{"norm_place": "pre", "init": "uniform", "optimizer": "adamw"}
Below are experts of layer 3 (counted from 0) of a mixture-of-experts language model. Rows are named router (the router's row for the expert), gate (a neuron's input weights, with its number), up (a neuron's input weights, with its number), down (a neuron's output weights, with its number) and show model dimensions 0-255. Each number is 50 + 15 x the weight over its row's rms, rounded and kept within 0 to 99.
Before each expert's rows: a language model's description of what the expert responds to; "raises" lists some tokens whose logits its average output raises strongly, later layers aside. This comes from a sample of Wikipedia text that the model never trained on.

# expert 12
What it handles: Lowercase piece right after a capital initial at a word start, such as B-e-fore, B-ib-liography, P-ach-ter, G-ran-tham.
raises: " ", ",", " and", "."
router:37 75 27 76 74 41 38 36 44 65 36 46 37 59 33 56 52 41 45 72 09 65 41 48 44 59 32 24 87 48 57 58 45 39 23 34 38 71 33 61 66 57 46 62 36 46 43 58 40 68 41 44 43 55 40 33 43 55 48 73 70 51 62 79 33 53 58 36 47 59 17 60 25 47 78 41 57 40 29 48 35 55 49 25 60 69 41 49 62 46 27 47 67 71 70 66 31 45 43 50 35 54 89 55 64 74 66 52 43 43 25 25 55 49 44 41 48 60 36 74 26 52 55 72 25 39 86 47 54 54 64 24 34 50 71 59 31 25 34 57 51 24 45 58 70 30 47 34 34 58 51 54 48 77 86 51 39 33 54 29 41 32 69 52 50 39 61 42 55 56 75 53 44 45 30 56 44 56 51 75 35 52 70 58 43 51 70 42 24 84 49 50 36 77 66 46 49 48 60 66 52 89 45 41 58 63 58 59 62 61 54 33 54 49 55 57 26 43 64 38 47 56 66 64 50 52 56 46 75 61 88 21 52 43 56 59 45 73 52 52 60 43 58 67 49 61 46 27 32 46 28 52 39 47 30 66
gate16:47 63 69 51 76 55 43 72 72 33 52 67 36 72 64 37 43 35 52 40 26 61 52 66 54 47 43 58 53 67 43 59 40 66 51 35 95 64 51 49 44 61 67 53 61 60 56 71 33 39 52 53 48 51 52 61 28 60 42 49 58 72 38 71 52 61 78 16 39 34 32 47 73 52 41 44 39 52 39 47 36 53 54 36 50 65 23 58 51 48 57 28 61 68 64 27 58 41 38 48 73 33 62 72 39 35 56 52 59 64 22 56 65 53 45 41 53 40 48 57 49 30 70 15 43 61 79 44 50 72 49 58 37 89 68 50 49 47 54 55 33 52 59 48 36 24 53 34 32 43 57 72 58 65 57 57 52 63 45 54 32 53 81 51 44 00 41 35 55 62 31 72 74 67 59 14 37 72 45 64 33 59 23 69 42 27 15 34 45 51 57 57 36 41 56 48 60 54 47 70 40 07 57 48 53 56 38 57 53 27 73 57 71 50 32 40 43 35 79 49 34 23 55 52 31 45 53 46 42 23 36 67 54 29 70 82 28 35 55 77 45 29 50 31 49 37 58 46 41 53 65 51 64 70 63 59
up16:20 29 61 43 59 66 38 24 50 43 57 63 54 56 25 43 72 79 64 62 36 53 68 25 50 15 47 52 41 52 50 46 64 60 47 44 47 39 37 34 38 13 38 48 14 66 73 40 39 44 64 51 62 34 45 62 45 35 44 40 43 64 77 69 47 53 53 63 42 57 77 79 74 34 60 53 54 14 51 39 29 44 36 46 63 42 44 51 16 62 76 82 50 27 35 51 50 12 48 32 33 44 28 44 25 28 57 40 60 56 53 40 44 75 34 41 58 39 50 51 50 74 44 65 40 71 48 41 62 62 54 39 70 33 40 30 35 59 49 62 62 44 25 44 64 46 28 73 60 68 69 38 62 32 34 38 51 60 58 50 57 51 36 18 44 69 53 56 53 31 44 66 12 68 38 54 26 43 45 57 31 67 47 68 17 38 39 40 51 74 57 44 40 48 69 58 42 47 23 60 49 36 40 73 51 40 20 53 45 28 29 43 35 46 35 49 59 39 34 73 66 62 23 59 69 39 56 63 66 31 71 28 71 69 39 52 46 57 56 82 60 49 52 70 49 59 57 51 55 59 40 58 47 40 45 72
down16:25 23 81 58 43 34 24 40 47 60 33 29 47 44 39 57 52 48 56 21 31 57 41 70 58 71 35 48 44 35 62 47 25 50 33 83 48 64 59 44 59 50 88 37 69 59 81 44 76 47 78 66 46 61 73 59 34 36 61 68 33 63 50 55 54 29 55 63 27 34 37 33 59 60 28 19 71 44 63 49 29 67 58 76 41 51 64 53 62 50 68 44 46 37 59 63 55 50 46 36 61 64 51 21 66 59 75 30 55 53 52 56 62 41 22 38 36 39 43 51 41 40 64 57 40 91 61 53 39 31 46 43 47 44 65 48 52 80 28 79 34 51 35 43 49 35 45 39 35 64 68 23 75 42 42 76 27 58 40 44 30 62 59 64 56 44 37 45 53 48 35 36 18 35 72 54 68 67 45 64 54 74 44 65 53 48 50 55 44 68 45 81 61 46 39 51 14 45 63 45 66 58 33 62 34 63 22 50 37 68 39 28 65 49 56 56 42 76 50 33 52 49 69 53 22 23 68 79 64 41 66 55 44 61 35 75 43 59 65 57 47 74 46 86 57 53 36 52 62 55 47 46 48 49 53 50
gate17:55 65 52 63 67 58 62 18 44 38 54 30 64 55 48 46 55 19 54 64 57 44 68 64 58 33 31 70 51 44 42 59 28 29 31 37 67 58 45 62 30 20 47 66 57 46 44 66 52 51 66 67 33 36 31 81 61 48 59 37 35 70 44 61 29 61 19 36 58 50 66 55 53 50 55 59 61 32 27 37 63 56 94 58 44 41 52 48 47 48 39 53 36 29 49 49 55 54 40 55 25 57 50 32 23 53 39 30 41 53 49 54 45 64 58 61 52 34 62 37 54 57 62 41 39 54 51 54 43 47 57 20 47 68 44 71 34 59 36 52 65 71 63 60 46 46 48 37 39 26 60 33 19 75 20 47 65 62 59 53 56 68 64 65 54 64 44 44 44 32 41 67 33 73 21 75 29 50 74 74 48 84 43 38 78 57 50 60 67 41 63 52 61 40 51 47 34 43 92 37 28 25 35 47 51 44 44 51 23 54 12 62 52 63 28 48 38 42 65 71 61 35 80 63 86 69 27 44 74 51 73 36 63 43 55 91 56 45 51 55 71 79 43 53 37 40 59 54 51 73 68 46 27 53 54 58
up17:53 50 66 52 36 45 45 37 54 25 53 53 29 65 55 66 28 45 30 49 73 37 54 21 48 54 66 69 45 65 61 40 40 52 76 49 47 58 55 44 65 33 49 41 48 62 58 38 81 71 59 60 69 51 04 45 56 28 54 46 51 32 75 30 62 39 56 39 35 47 52 42 35 43 52 36 70 58 48 50 29 29 68 70 77 35 35 58 38 50 77 42 52 76 40 56 40 36 73 43 67 63 24 43 45 63 20 42 45 65 48 57 36 30 68 56 53 74 69 42 63 43 56 61 79 71 34 91 50 50 69 64 84 52 55 42 51 43 37 22 65 54 62 53 26 55 36 51 45 42 50 61 86 41 56 25 38 45 47 44 66 42 53 44 73 49 31 63 42 86 19 33 53 39 41 32 52 23 43 26 51 60 44 56 52 45 40 33 76 63 36 67 50 47 38 43 48 54 63 45 79 39 42 67 56 67 52 46 29 44 52 57 79 67 37 78 71 76 56 24 52 58 45 42 40 54 56 54 63 20 69 37 33 52 55 56 44 73 53 45 57 26 22 69 47 17 50 41 60 29 66 68 31 59 30 57
down17:34 69 57 43 41 22 55 53 64 36 57 34 77 56 36 81 62 50 58 43 46 42 61 52 39 62 46 38 51 52 48 59 46 53 65 29 41 61 23 63 61 64 22 74 50 56 64 39 65 26 27 58 46 38 22 55 66 56 46 44 68 48 70 53 44 63 71 72 35 71 61 40 68 67 35 38 28 36 52 53 30 53 53 29 62 63 59 53 50 59 73 74 23 50 60 25 37 37 74 62 29 64 55 55 25 38 67 38 40 57 40 55 53 26 57 46 48 60 45 46 32 60 42 38 47 52 53 23 70 45 45 35 54 43 13 51 37 29 55 75 53 81 40 38 49 78 56 34 27 57 41 49 66 46 64 37 55 55 35 53 38 72 29 69 62 78 31 69 58 54 30 42 68 48 32 40 93 69 43 24 69 40 34 47 28 86 43 20 37 90 37 45 42 61 12 37 33 58 55 14 43 41 59 48 43 22 49 40 50 33 51 61 79 44 46 53 46 49 47 29 48 27 49 34 37 62 34 49 36 38 49 43 49 49 51 58 55 70 12 27 46 64 44 63 53 58 65 62 47 50 69 36 41 54 66 54

# expert 7
What it handles: First pieces of words after a space, often capital letters in names (Ter-rit-ory, Blue Kn-ights) and stems like cult, art, arch.
raises: "5", "st", "2"
router:40 75 31 51 71 59 44 41 40 57 61 43 46 55 33 69 61 23 35 71 08 49 58 40 46 60 45 31 98 49 57 49 32 34 33 31 52 73 25 52 63 54 46 58 42 44 42 56 46 68 24 49 47 53 26 27 44 61 47 56 65 53 60 68 33 42 58 36 40 46 27 73 38 48 78 46 49 49 26 49 41 49 56 38 63 68 47 69 64 48 46 47 52 79 64 55 49 39 43 44 40 78 75 44 67 64 58 29 57 46 04 30 41 54 62 39 44 46 44 56 27 61 60 57 32 29 81 54 32 43 47 44 24 56 75 47 29 35 56 45 64 33 49 61 85 41 44 36 29 37 56 76 32 76 78 65 39 27 56 57 43 55 73 54 40 38 80 50 36 58 80 60 53 32 14 61 52 66 57 59 53 50 63 46 70 48 68 22 35 85 52 30 46 69 61 37 32 75 57 62 61 73 38 46 62 62 54 55 59 51 62 42 45 61 45 43 39 29 68 47 49 47 52 68 42 49 55 39 53 28 79 36 34 56 62 54 57 60 78 33 43 43 69 63 56 52 36 30 54 50 39 46 28 46 13 49
gate16:55 73 59 52 29 38 13 62 44 77 28 39 42 49 68 45 54 52 50 58 65 59 53 67 35 44 36 45 46 60 45 57 46 49 54 60 48 40 78 41 43 60 34 76 69 69 54 68 48 72 82 40 64 51 33 69 52 62 56 46 42 76 41 81 52 43 42 83 53 52 48 53 76 36 47 61 53 53 21 53 33 48 38 49 50 61 43 73 27 43 60 44 81 49 54 49 41 32 36 54 55 67 48 32 44 38 46 44 63 63 48 42 47 43 46 38 38 32 53 40 26 61 78 70 59 52 63 78 38 77 72 47 41 29 35 54 58 72 52 54 43 57 46 65 27 59 50 53 51 27 55 60 56 53 51 38 43 43 55 53 42 57 34 73 55 42 63 63 16 38 53 65 63 54 55 62 69 46 56 58 66 50 31 37 65 31 11 49 64 57 48 42 65 39 45 33 47 31 40 14 99 50 48 56 38 15 50 43 29 74 77 54 71 42 47 33 53 46 51 43 70 30 53 68 48 64 55 34 61 36 49 55 48 52 22 80 45 79 71 64 53 70 86 56 83 32 06 59 51 35 50 31 33 27 55 61
up16:28 67 41 61 55 42 52 59 47 71 73 28 62 49 60 70 62 42 53 32 39 20 36 48 28 64 35 68 41 83 35 44 65 62 45 44 54 42 38 49 55 55 66 46 55 22 54 18 77 27 56 19 51 25 47 60 59 68 54 63 32 61 47 22 34 30 60 55 35 79 83 43 60 89 43 50 80 65 74 41 28 70 50 58 51 51 52 42 57 66 59 69 42 11 58 44 50 37 25 50 52 34 50 58 51 40 75 63 67 49 59 48 58 18 51 48 65 55 36 39 37 67 59 57 44 35 52 67 56 72 67 48 41 56 62 46 52 37 47 57 54 58 71 37 30 63 48 38 47 31 42 16 50 52 34 73 34 59 50 37 54 66 45 61 46 37 20 30 46 39 31 39 39 40 51 33 45 42 38 30 48 46 66 57 31 72 64 35 31 23 36 43 22 53 32 24 33 44 77 35 57 71 45 46 51 42 60 41 50 46 28 35 57 67 60 54 74 36 47 53 39 35 71 50 78 44 58 86 43 65 50 21 61 45 66 56 52 48 11 52 86 56 51 67 38 34 59 40 44 51 66 29 59 46 43 62
down16:57 55 48 68 59 31 42 60 31 76 41 73 51 57 49 41 61 39 29 53 63 30 38 56 43 62 61 44 39 61 47 59 39 44 66 45 44 35 32 20 63 28 72 38 53 67 59 36 54 63 76 20 60 59 68 75 41 71 49 55 42 64 41 41 51 39 91 36 32 62 65 78 37 47 55 43 32 48 53 34 36 43 53 48 28 49 31 69 41 81 46 63 67 48 44 66 01 34 52 49 56 61 23 72 37 38 55 63 41 34 59 67 59 42 38 46 24 65 34 44 52 66 67 37 31 63 51 84 52 62 44 56 51 48 54 42 60 50 14 99 46 65 39 61 53 55 39 44 60 61 45 50 71 43 42 57 39 67 25 29 57 55 32 32 60 61 34 47 43 66 72 58 35 48 67 48 26 50 30 56 57 61 60 47 44 30 18 51 32 55 77 66 69 76 49 39 72 21 49 56 62 73 45 61 81 44 38 62 50 60 53 62 55 39 57 45 54 78 44 74 46 57 57 58 75 97 49 74 25 18 34 40 62 33 48 41 47 45 36 45 61 64 60 38 56 31 45 32 55 45 52 58 50 57 46 49
gate17:54 19 55 35 68 53 90 53 32 56 30 40 53 62 54 53 36 62 34 45 60 58 60 67 58 34 37 30 35 28 77 71 25 66 49 37 48 61 31 83 81 60 44 53 47 57 66 22 70 42 45 60 48 48 26 47 45 42 58 39 55 56 45 72 60 55 59 55 14 74 52 45 41 45 38 56 65 39 58 57 54 54 50 28 38 67 32 52 61 26 66 62 63 66 44 30 37 37 49 42 31 59 43 51 48 70 36 45 60 53 59 51 49 62 42 45 62 31 39 44 43 45 22 52 34 32 61 29 53 20 39 40 58 37 53 59 48 47 63 59 61 21 59 55 32 46 59 74 38 46 54 50 41 54 61 59 19 31 59 38 39 50 43 39 57 48 43 34 44 80 79 32 45 36 90 29 57 22 35 59 47 64 53 35 85 34 51 55 47 43 51 33 40 50 67 58 72 75 60 76 47 53 17 38 59 60 36 65 48 76 25 29 59 59 49 73 43 57 47 51 56 26 69 18 46 80 21 58 52 80 51 36 69 64 58 50 58 57 56 30 44 54 68 29 22 91 46 56 56 52 59 30 30 61 70 30
up17:54 39 63 40 46 57 33 41 54 64 63 57 44 34 43 74 60 57 65 62 31 73 61 60 29 52 32 66 50 62 39 12 53 55 36 65 44 68 64 72 31 31 57 62 47 47 65 67 56 35 46 46 39 60 66 57 60 25 57 21 50 80 50 11 55 70 49 44 44 61 30 47 18 67 44 74 38 60 19 60 89 61 37 37 64 47 50 51 47 56 35 26 45 55 56 44 54 48 64 60 70 27 96 45 73 35 46 54 38 72 24 41 30 56 41 60 52 47 38 51 22 34 62 30 63 46 55 68 58 65 58 27 19 69 51 49 60 52 51 29 80 59 62 50 87 33 38 48 66 36 53 31 34 66 61 45 44 33 63 49 44 27 58 23 80 50 34 41 65 63 32 32 33 58 57 50 69 61 29 41 40 23 56 65 37 48 46 49 52 54 35 57 39 35 56 53 35 69 57 30 68 63 47 56 56 47 55 59 53 44 63 71 46 59 66 64 20 42 69 78 35 82 49 44 69 30 35 54 53 52 60 56 42 47 68 69 31 48 55 50 49 62 34 32 56 34 49 47 34 51 62 69 88 45 49 80
down17:28 51 51 43 78 63 58 39 66 39 30 45 71 55 80 93 43 53 24 54 46 56 38 36 58 38 70 79 34 52 43 41 54 25 42 26 36 63 45 44 55 51 60 41 68 80 61 61 43 68 32 53 32 52 46 55 53 35 68 55 46 64 40 62 74 35 47 46 46 48 10 58 36 26 24 85 28 36 38 34 20 65 33 59 63 42 85 36 34 63 44 47 55 44 66 49 54 65 68 24 50 45 54 58 56 57 41 78 44 65 54 62 80 22 40 56 17 43 47 53 43 58 63 42 39 41 60 38 65 48 55 34 35 73 61 31 46 21 40 63 54 55 43 68 42 77 37 67 57 32 44 57 34 54 32 74 28 56 51 60 47 38 47 63 46 26 81 55 65 36 68 56 36 68 45 66 48 53 66 73 26 61 51 74 36 47 65 55 44 76 55 62 39 62 36 41 53 56 35 52 62 55 51 44 37 54 62 34 54 53 56 39 65 63 67 49 24 47 44 35 63 55 66 30 73 26 37 52 70 58 60 53 29 43 25 53 25 72 55 66 61 66 54 63 10 55 43 70 52 73 57 43 72 73 55 64

# expert 8
What it handles: Final letters of names (Lind-a, Seg-a, Hier-ro) and blank spaces, dashes and pipes between cells in sports and election tables.
raises: ",", " and", "."
router:45 60 36 55 64 56 71 32 53 53 57 52 37 55 45 78 69 26 34 78 24 45 58 43 46 44 28 43 82 67 61 46 36 30 32 38 56 83 35 56 57 63 49 63 50 48 46 54 31 90 23 52 47 66 51 29 58 81 52 47 83 64 71 56 49 39 55 52 41 62 17 44 34 46 76 46 43 40 38 46 37 60 43 40 56 64 58 64 55 45 51 42 63 72 60 56 39 56 44 47 47 45 73 43 69 56 53 37 39 46 16 25 41 57 54 24 49 63 41 49 40 50 64 60 31 42 72 59 33 30 59 43 23 57 56 49 37 18 71 47 64 25 42 72 81 30 30 32 30 31 62 83 39 89 61 56 65 41 54 37 47 50 66 51 30 32 81 44 48 46 78 68 50 46 27 61 34 52 50 58 60 53 72 49 43 46 58 14 50 87 50 24 42 53 61 39 52 69 63 59 48 85 43 47 72 58 35 65 50 50 67 31 46 48 46 54 36 41 58 41 63 57 55 75 43 45 65 38 60 46 82 31 57 44 49 59 39 67 83 45 60 38 51 68 49 57 42 33 64 45 32 41 30 36 23 55
gate16:41 48 34 61 39 64 40 34 56 58 52 51 83 27 28 18 36 66 41 52 22 74 37 27 75 33 43 58 43 48 79 32 56 38 15 61 56 72 64 56 42 48 39 59 65 40 40 35 60 18 42 29 68 34 40 44 46 48 27 60 73 49 34 32 32 25 50 65 71 17 59 55 72 68 55 58 67 52 51 36 58 42 50 42 68 48 52 61 57 73 42 50 29 57 49 40 46 27 63 31 47 67 40 39 50 36 55 69 51 50 10 47 49 73 48 41 55 33 41 59 48 52 53 35 60 42 53 37 36 71 54 65 33 39 54 60 69 24 35 39 45 63 78 40 81 78 82 28 41 54 30 52 59 51 63 49 34 36 42 33 37 55 43 46 82 72 50 26 49 49 54 50 47 36 56 78 39 42 52 49 47 39 42 49 78 44 69 81 29 61 67 62 47 70 48 90 61 50 63 28 35 58 57 08 34 31 42 57 66 41 57 67 50 69 44 50 47 46 48 47 51 73 67 33 50 51 16 67 32 41 52 15 62 63 33 65 53 49 35 52 34 58 44 61 36 46 59 69 33 38 34 44 56 45 40 47
up16:58 52 55 60 27 52 41 59 50 47 55 38 73 73 36 53 43 31 57 47 72 12 36 68 52 68 60 48 57 88 48 44 27 39 51 49 55 44 53 37 54 48 71 50 86 47 54 63 52 71 83 65 77 58 57 37 37 17 24 22 30 63 51 82 47 32 63 28 38 77 44 52 61 54 51 45 54 61 41 49 45 20 57 81 64 63 23 64 53 14 29 57 34 37 44 65 59 53 49 47 49 57 44 47 42 64 66 41 35 50 57 35 53 64 65 54 54 42 81 40 49 44 72 33 45 44 29 43 44 54 35 59 60 74 54 60 56 86 61 22 29 55 79 40 59 56 47 51 43 48 75 33 49 37 68 56 43 25 36 53 44 55 57 66 68 56 58 28 49 36 47 32 32 29 54 64 31 11 87 47 63 67 36 76 51 45 39 33 63 56 52 31 35 61 42 43 54 67 66 37 47 44 49 60 39 38 29 46 34 30 33 67 48 77 60 55 60 34 59 34 45 24 83 44 72 56 76 42 39 43 53 51 42 35 43 58 49 41 52 40 70 69 35 27 71 39 60 75 55 60 59 49 62 51 35 30
down16:64 32 53 67 69 63 36 57 62 61 54 65 37 61 29 41 31 48 48 50 42 43 37 63 51 37 25 66 33 74 33 59 09 70 51 69 76 15 30 55 38 35 44 54 57 26 45 57 51 63 60 33 12 50 42 67 37 69 62 49 54 55 86 86 57 43 28 66 48 33 46 63 51 55 87 48 49 43 52 52 85 38 25 49 44 47 44 38 59 31 75 38 73 45 34 46 47 61 41 63 48 33 45 60 43 58 58 29 81 51 76 74 58 47 44 47 30 37 70 61 43 35 51 40 44 35 36 45 53 58 41 54 39 25 52 42 53 59 66 52 79 67 31 22 52 74 60 63 61 41 23 74 77 59 55 53 33 76 60 48 61 52 47 37 43 46 47 53 44 46 25 35 60 30 67 36 25 45 68 42 64 50 53 39 71 37 35 57 45 51 30 62 58 60 45 51 34 54 42 36 66 22 67 29 51 49 64 50 40 44 64 61 47 63 66 68 18 63 38 55 70 40 35 32 55 49 81 49 43 40 29 80 51 40 47 46 78 77 46 57 48 68 46 58 41 39 46 45 50 75 55 65 25 63 69 83
gate17:64 56 39 23 63 43 35 42 15 45 38 36 52 15 68 57 45 89 31 78 27 50 48 44 65 41 57 57 41 34 50 42 47 46 25 37 34 22 62 44 47 56 66 47 67 38 51 46 31 49 41 57 52 36 51 39 35 50 42 45 27 16 51 67 55 33 45 69 46 58 49 58 59 56 39 51 47 55 51 35 88 22 65 48 52 58 37 39 34 57 31 64 29 63 43 34 36 30 51 31 54 73 74 28 53 35 67 40 41 58 40 49 42 43 53 51 59 30 37 55 18 39 70 47 34 55 38 54 72 52 79 67 18 30 28 37 23 54 34 37 58 20 42 46 61 74 49 61 46 62 60 12 58 66 63 49 41 45 23 73 42 16 36 50 49 17 67 84 60 83 75 49 59 35 56 54 50 28 75 64 58 82 43 46 37 74 57 70 34 57 58 37 29 40 56 48 53 54 39 24 48 48 51 47 46 51 58 66 60 67 49 55 66 46 31 59 50 41 41 55 54 55 41 52 44 48 71 20 26 71 56 63 29 77 44 40 52 53 46 58 46 50 37 41 42 47 38 26 41 59 45 36 19 52 44 26
up17:52 47 55 63 49 64 43 66 36 52 72 49 51 57 20 31 62 77 21 35 28 75 65 32 73 02 21 52 62 42 59 49 52 68 26 55 44 45 29 52 24 59 59 13 32 60 32 29 43 29 35 81 70 71 55 67 43 55 62 53 52 26 64 42 40 43 52 59 35 39 63 62 71 57 60 49 45 69 55 54 71 53 43 44 41 37 64 30 70 42 50 43 51 34 35 65 42 34 28 70 39 55 52 62 64 30 53 57 42 00 47 68 54 51 90 45 45 69 65 63 32 63 73 51 39 58 25 66 19 25 65 42 42 58 48 26 37 57 41 52 45 70 34 68 72 56 53 47 59 59 52 42 47 40 17 51 28 41 49 31 58 40 27 50 60 60 58 59 52 63 26 74 52 65 38 44 54 48 42 34 64 49 34 47 46 55 31 56 45 58 61 41 37 77 16 47 79 47 61 55 56 36 70 35 46 53 57 53 46 53 39 34 45 60 64 41 29 51 51 55 47 35 38 48 50 42 20 65 40 61 39 37 78 46 52 43 17 60 24 26 38 41 49 34 74 50 65 45 54 71 48 45 48 55 29 54
down17:63 53 63 53 57 41 55 63 59 69 57 72 71 69 57 50 51 43 34 52 61 38 47 67 35 39 44 40 46 39 71 48 54 23 65 35 63 45 67 50 51 35 53 24 42 53 36 34 55 31 53 35 44 71 52 63 84 40 26 30 19 51 31 29 55 49 32 44 43 40 46 48 52 59 46 68 61 41 52 58 67 74 68 48 66 42 46 78 34 49 34 47 42 51 52 13 47 23 53 49 06 46 43 59 35 61 44 42 41 25 27 63 45 58 67 38 57 39 44 45 64 22 63 38 76 69 38 30 47 54 45 55 21 15 37 37 77 49 44 59 75 69 24 43 64 49 16 32 60 53 57 34 58 63 47 59 77 42 51 52 51 39 29 50 44 28 48 64 29 54 54 53 53 54 50 58 86 55 25 55 72 52 61 40 70 35 54 56 62 80 60 39 28 43 35 36 46 59 61 28 36 58 67 53 31 66 28 52 23 35 68 38 55 56 75 28 69 31 37 52 51 63 65 51 55 58 36 40 62 62 42 34 69 71 60 20 35 65 50 47 23 35 43 36 51 30 53 56 27 84 22 41 46 72 18 54